Weights of a small mixture-of-experts language model, trained from scratch on English Wikipedia: 51.9M parameters, 380M tokens.
Below are experts of layer 7 (counted from 0) of a mixture-of-experts language model. Rows are named router (the router's row for the expert), down (a neuron's output weights, with its number) and show model dimensions 0-191. Each number is 128 + 32 x the weight over its row's rms, rounded and kept within 0 to 255. Numbers have three digits each.
After each expert's rows: a language model's description of what the expert responds to. This comes from a sample of Wikipedia text that the model never trained on.

# expert 1
router:108141179184125197098121169143209148097142164146184157118145145116145099113075162115132125120105166129068177138171108077157088093171079139131080162069136167133148138110103155175141114121113140137165123163129144131201123140137152104086187142150104161159128018122104077095087154066155117096111102163078106145106086146140196142113130126125130098105112087088126084127120180135178140140140115140145124098119180118116155137120161129171119138127076096113105117133167144098071095096078099157138144223176138159094100184150111116140155141120142128154142097145139146152149109042168156126
down0:109147152065175056117091172107124163152174100129111101127123099153115084182143179120146084076200137123052181153186153106181137155128109174190166151156137173159121084146069116124103118144163145162112137188158066153115096136138158088142114142103105106156090170145185097122079094150163113167099131091131130095091146093117173142201161118132130078163097095148143046134137173113164169111109139114150164169123116115066134145144094077151092162133135124129129126139116087111135090113170179134121091149161120183101047131105146126107069161155139146139108136120165124099154157154131133089
Short word-internal pieces after an initial consonant piece, as in f-id-uciary, unf-e-asible, be-et-le, Br-ut-us, m-end.

# expert 25
router:125119180140069152090095137077233115156144143241172148123117125145155134200093157144155144130127156100153146182150107063099142130175095131138122168077109120150156065164115166162131153128127118138156127175140121125163132105141253149154140151121141116114165024108089118073127150075145157093107138133119085131132098140134083105107098123175136092109139110137112086132104168123139105138120087192102090101091167144138129154124139137159133117127088124177083138096096132078094162120110077163137141185127132157109127107158126123172172083072117149107139118152145131161120104109183130152
down1:136160162123124128150099099127151062080124092162075126129141115153118133125139113155109076154147144095089158080182157122142052122092098186156157120161142180096085103130130130050087099119119121164103133126153082128144163142141141135146127103161143141075109064083114075106100181187108138096139111118110085140118131154108068090077105103086112129132156119175157069121157062107111110092138201118192126166203128118129133109136143096154129132129121164120133177181086133147176123151227137046099111143116137144111107091142134113185100138143064154155105181126139101142131162091143190157
Word pieces inside transliterated South Asian, Arabic, Persian and Slavic names, such as kh, Raj, Bh, j, ab, as in Chakraborty, Paranjape, Khalid.

# expert 36
router:166116152167141168068108159101165163165159162159145143101120160197067155160117146057149150177170147098114166153157093125121132126146146134117115159128128180090174104114178120171155184079083136120135085152128144138121087158088171178171111155172137121090172094142088111102084163087175156097107177127090093120118089183120182085096092168154116099092104126148062094073096161166152148107088097145143136109122180142071113104148097156179117124131087113188128139116139086080117096089099096160112165152136095175105085144162135089149153111091137071111132101094156063129141109087136157149
down1:148158174122144134117155179084118192128111110103130142188085126082056080149098128124135107171072046151078102133074136119153120114138114113121098135105123139127051153155144066161122139113150076106103125164098198091097126139151150096165105089168116133132129167118121124136179181073149105140144136060180150115070126107160079126087174127130133121113079147080114142182168163108150130124186155115101142128136194117135107169134153143089116106089142132075126099142146098159151133132146095196192113079103122074140104097141174091108136140076135098163158179109096188120152159071114101089
Miscellaneous word and name fragments in credits, species lists and titles, such as Grant, Burn(s), vocals, director, salam-ander.

# expert 2
router:180126102165147204134136115115132125109161144119141130130098122139113106157146155111145128156117153093063206179165054124166121097186162112190068152119163187100185097140147097169191217100075143147144089121107127176136136102101147132122169147169103146125184136158084107094121184091166137128114144140095067117094106143166123098131099144146130105126163117119120117094041168132123168052132084127174104133129162155145142076117162140133149124117084104167147143091140132078105139105105105185142095148124102144084098101194107128146199102081169132154146108139140138099114145074163120082
down1:112082158166111157084090095148195141176107100182124136069133137176161106208155116151112108143140079092139091136148082127143136177136131066107091101094074182128184125110181101174163129122152113146114110097086151165118150123119112162062154210089129183068180082135125176174193092160071103099111098090107129148167126114149159130153093139181128147116124120159123062113149160095035124157147092128121088121131140142118121165140130167119193114086157081088135135105134116110108079134102175122147142107106118118141139117094109174153180129091155113096078101140112096108120132134125098079
Function words joining clauses in prose: infinitive "to", "and", "or", commas, modals like would, can, will, plus "not".

# expert 18
router:163120151169152168083113155099161165159166160159149139099119162199068150164111144060153155181165148096112171155156094122123130123153143132130116163125126184088174103111187129173162172077083133115133084155126144139120083160084169181172112152170139116090172093144084106103084166085174158100108183128085091120115089182117181087089091170153124098089110126157062091085099160169149151105084098141142138108122183139078115099148101151178108128125096108184128136117140093083118090087098098158109155156138094179098088136161139090141156113091139075113132104100155059126136117088132157145
down1:153130074094142139173164102115165127142175159086140143162055127128114083133104113159099171147121129146149121098108117079080128100089128109197118142167179134129121114165093174094172113093126129083158107141134171084133114131142131142158095123111152125151060131171127083235120142076138125100181129169175184129127109209127055121116137164144183192197137110128180161106118090102162124205131144086217118138068092109123166133144139148120057106142079097134183104095120200124124143096147134143132109126145097126133162146101123175172082142124108109130121121128119129146132121128174145161
Whitespace, table pipes, parentheses and quotes, especially the space between day-month and year in dates; also place names, pronouns and sentence starts.

# expert 15
router:137157110143155170089097160110165149170119111147115171186119136137164133158078190159160138141126180179110141149175068118159135160178122163139091186093176174131139115128130161112143178102094187109138134132129151143101097123163175153087172182208175105113163074147121068082098133058171122096068155113165089148126087133135156102102122140160101047088117226158073096149079172153155119117118120124164117073120154081094124140086110125160110180094124157118099162104127103091175126135102158147118139142103112173136115128149124138187164124078142122130142142136134099083124147115096172157
down2:101151105068177113109150135104119149154115186127131168157135118142160132076158113157141131138231070119091124090148117102101102196114139104171191127178112136099109144094150132077157120186096153170137148147142123077100081138099142120128129083161121105187125157089148120072084149155114143105136188153144072091136172140082132137141203141134127084140216100155109097119082138141122140121219106155173125108104109107113153156126109128035086120127157185153155121139130107118099113146148117144105182096123153133117110079129103097145152180162107165148076066129125126149156133106199089167
Middle pieces of longer Latin-derived words, such as -ement- in aforementioned, -cess-, -och-, -rator, expansion, prompt, arch.

# expert 28
router:192148111182118136109131158086190195135142141204154108122091158161103154128128138085153142123151135119124118125211137090121113089174107123134105216099174149126158098113137119180175127059126125114124068139101136163098160114123193114083157110153115147090140118162086065112122209114135149081060126155110146132076140155093144127077060164136078070117127141108155079008121165169149156092090127176169142107156150097132106131158162128134112143111111081162108142118155135120107113096115129212122126153145122149083152155122122123121169103080141130113112099146169121133140114128124113096
down0:067090107083150126104099111151099183183101146135202143151144109140255080124118111160109158149083082166072107134132079102152109173146129115156098116101140194115116118173095153150093143103077115161197160186086139101145125135167096089074148175176156140065172141170089116082124107098145071151068124151097109112082122138137145110153182133118125102147115113134146143075112115131088102099124105139120170159140121156151096122160117190147109120165169149118169139173152118125121122090119114144085161152167116117193171177148120103183111110105135120075162122124111153107134098102181114080
Hyphens inside compounds like Anglo-Norman, and the line-initial dashes or pipes starting bullet and table rows, as in taxonomy boxes.

# expert 39
router:163117148166142170076113156100160165160157161165144139095124158200066152163118140055148155183162147098109169152154095123120132124145148135124113161128129186089175101106179130171166174075081134118135082157122143137125087157085172179168113154171141118088174090144085110107085161081171160097105177132089090120121087183113182087087089170152122101096111126153061093080098159169149148108082097145144134108124180141078112103150095153175114124124090112184136138121141090084118088090098097162109161150134095175105088137163140095147156107088141078111136098096156063127142113085137159148
down0:121132051126176138111096157128178125145094132141092123120104165122054060126151153118154178144139135131168108095195111079081166113203171127136154117077152124099127178130138143098122110116075128105153101125163177134147135146180155096138122158154159134090166089148120165120134129085128157147153164103136163138128107128085211136131128160128115147150156104125159106125120137135056191061114042041186060121098143137133162098112120069093143101126138161113091147140153132170110117059176118162116120146178174136119122103201118131146131060123132125140094193153090113077128126123130136095
First letter of an article's opening sentence after its short description (S-ikhism, I-lias), and words after an opening parenthesis (tracks), plus table pipes.

# expert 11
router:127134132152135204114112175102148151128141117153168151131113113142102108124112161100166114202111110089085193159140066141148183102174146140203015143122160132123111092137128153143144224081090112170208107176099144184115073144154163153130125165181118155135150130146102118113100187081145136116135167196109063101078123119081121123116108137182140142112129104158101130104091149124186133130057099171139110086138205150117134140141143108136139122118089156157098145080116120058143122099081152159107115148154088199102134149157150132136146154124138107153159129124137092121113152095103134148
down1:133101176084158134199098142112109171059127110116134122096160150125145138094114101176127148162103122131117182137195176147129146153189203115108119118159088096138058115123116095140114064138154128104133106142134124122078100146107116101136137158068120095162128018130127158118154142133137169096108069144079101108080183173106087081155124120161087177144082131148056178184120103112162151155158122099136122116105187098143126078075124136119175134079172121168085142115082086060122141143119142113139096115149125110102149169075146090082144159178156127120099135181137130135145169144150175097
Commas and subordinators like that, which, where, when, because, however, plus "time" in "at the time" and final year digits.

# expert 29
router:126123110178113155130101126091205186102170159133146133133167173122087174132138128099166200141100148084136134172158125110112118097166140151176013161119135159120194095141171112154161152110101163151142122120144172178149146162094150168101124131152159144120161094098121069080125140106146157072131144164079083153087128181118176069084077154135089107111160147131075104064104174139151133107126123134110113097143137113105087105142136141148143097159024105166132162102115143120127107098078137181123166210158142137085104128120148119121213104114109132113171082135122092116137123092133134119
down0:096113160117080086105126163166000140103088161159159121155130105124180141104129086110091105100090122116088140127166135106063106170127072150150174102130179189149147143109129100122176135194124126116144162124141070102133106178090133141173133193118136071174159157117113145133123126082129118134165180194146153105132106173102086096162173184080127148173133072161106101092140143118131116126109180077107092162123133134073124135159158147102120105095143079151120114185168058120096114145085124192134110159135115125152147172163165158114106117160113057117163133104111160134129146134140157101
Newlines, especially blank lines before headings, list items and table rows, plus opening quotation marks and heading or table markup.

# expert 38
router:164110154170143171078114156099163166162160158159147140098120154200070153161115148065149154177170145094110170156156093120123139130147139131125114161126126183091177101110183131175162178079087132118135082156125145140117085158086167182173117155170134122088172092144087108103082164086171158099106177130086093124117087187116182084095092170154120095088107128152063088084098156167149150106087096148142135108120183138078116099153099157174113130132097109186135138116136086086118093085101096159109164152139097181101091134163135089145158112091138069112134103097153061130134112092132158146
down1:131103125064142112132130146136116086136162250135183118166103093201158153097152122143136135133116108101114089157071125085127059138110123181084133139067081073159159148088088154122128131144092155089130131141167070143132128124103086107146140122192172052090096111149094141122192110131110104162097127152180087090153146142100169109097137100116130120125147079128090090174166089101089141084161191085112115057118143123143174174140128129076123070132149117119105162169130121162136111182141159090122113119080096154072128093072114133165108095109144152090123070116145151083131143093118130126
Opening pieces of proper names, mostly countries, peoples and genus names like Malta, Tenggerese and Bradybatus, plus Finland, Sweden and Turkey.

# expert 4
router:147143140173087122126124185099139204147155127217162146116152134145113128152144118090121184114122172108078175125130114097155102100130156108145056159107139132117128102137144163186194145099086156168190120110110178114153123146116143168081157134194172122091158146134134102049081176089156129110134155114140101120090088175151137135050042162149104104088149132130134125019060129194110134106098056140151146141109131135114095142142142133160100095176096111129114178091135085128096133078101149149125118219125125122118134110133116145159149118114139090134131093116116137095128087116170147149
down1:115048082097140066122163129111099104094149181184128204186095151167096131111123127116070097108166157104086085158150176162133120081089113136135137109131114132103106173079126154110155158038157144123123146130182142135106138144156106130088159133109074087144130193168145090096082163149101146148100166078127139120108113134127136169116160121047106207152171077147108180167105114086189122149118105186118140123151098117120163124105154137126143166161117093114187108154089102142105150117103121127100084134149147121156137084079122085144134183106154117119161057139145096098139146094212095136
Articles the, a, an, and sentence-initial The, mostly after prepositions like of, in, for, as in "of the same name."

# expert 26
router:162112153167142167073114156099162165164158161163147139100124159197068151163115143063149155175166149102111167150154092121119131130149144135119108161123127187089177104112179133171161180077081133117139082155125146139118089158083166175171112156170140116087173094145086107102084164082169161100108181127090090118120090185115178084090084175154121100095110125155064091086097160171148146105091095142146136109122183140076108100152098158174117122123095113185136136121139087084122092086101094160110157154134091173102085140165138097148155104088141073111133103095161059127146111085131156145
down1:094123161136152150143174141123191213140120103159144168100134115106101115154104133122109087090106097149113150141120082117129106071137195175181190152114113108120168124146135176185109152154095119119143143115110127146109104143099077175165119077119093158119141090186109125149183140144152114128070133156144073119082194134113107079056125095114106181151111090171081087120120107151129095144127114107104144087088093111120090114183086139074117075139136119186130116110150130190126154104127100253120099124177125111060135108136110136082127116146134140098178178162093156088170153098148100094
Pipes in score and stats tables, team names opening indented match-lineup lines, category lines, and copulas like was, are.

# expert 12
router:163114151168148169079113162100157167165158162157144139098127160196068150164116147062148152177169150098111172153154094123122133129148146133126122167127130182091176103110181131170160179075082135116138083152127144141117084156084176177171116156171138115085175101145088112102084159083174162097104179130091091118113085180115177084094086172154120098089106124156068083087099159173149147105087099146143137106122180133079112100150100151180117123129092112184133135115143091085117093085096092159109163154131096176102087134163139095144156112095141073113133099095158058126141110085128158147
down1:087140145128110120133117134139136116069122149126139079100136132136134141175117161154144132044089139058103077130140093109071141203094161144082138097102093149087137116095094128163140159159094120137090164087050105143123110125109149139116187149152134117112133132145154148144163111180105140114129111132127128156126156149177136141102040076097112080112133087187112183139173164190135161124133144154151173109107105166092157156201097176148136149154109122174183108151103159165078078157131159151094081096101073126085169081141126157097143125096079110075146152065181194135136128178139176119
Mixed cases: verbs like was, were, is after a subject, pieces inside foreign surnames, and leading digits of numbers.

# expert 10
router:165115146169140166076107157101162169162159163156145139102124164201066154162113147061149150177167146100113166155153093121123130125146147128121109160125127186092177106109179128169159177077084134116136087154126140137123087158086173177174114154171133119082174089144087108106082163085173155098106181132087086117117087183116184082090092170153122097090104126152063094085094156167149152109087097143138137107121182138074110107147099153179117128125094112186131145119138093083120091088097098159114162154136096178105084143163138092145156109093141070109131104093152060128137113087135155143
down3:093130120149111152107110151114154100179099134130132128156127139166198087157075158175138164168139168131132159153080135167125126166148100131145245137104098116180113118134159136114082100066130153118088177185071128109120120101080125118102086131148141140150134128166152086175154081132119133062109110174124138121201158137137124095129161144129165159078141110147147167091169098139143112140121130074198075164167058099114140178142166097164187112151157103096184148132096104104146186160189139146116070127103162173101115146130158177166108112092140076168083126116146085116166176107116101130
Pieces of foreign and non-English names, scripts and numbers in lists and tables, such as Alger-ia, har-ringi, Arabic and Thai letters, vote counts.

# expert 3
router:123131134179091125080110205110132131116136183184161084135138128136105105151120171100144201175143201158139199176118066132159137129122184091137102151093175136117123136159107191177157162086138147161175084131121178133133130133088160130107102146153114137103165152113077107087114151098188132108127192168111108111104103135151172099075122158143084101081148149092134117091088143147118135061048086163121132128147151143093104127126127147171084097162088120115127101088124089084099109080052151130164099146147112137088088096116107139177151122041127069131150104109119111098132116079164135132
down1:138114180126155119167147121120107140103116034164182192050159110198144125143094134109134144133088024137156170141173155137126092121120120126104156150114115133095149075156147062160113106158112099217063177128137083146125127113113063135084123193149141110140175142173117137128147195126146100109149109106120152198078133145142043085161099193121199131105103092142111129149102175111154114157161156136110144145131112134118145099165124139139134175141122141132166073114117135069125119112114122075186125173144097077129079141128072104105136163125136132091102140092136145129108126123131085123
Possessive and object pronouns and noun-phrase determiners after verbs or prepositions, such as his, her, their, its, new, own, some.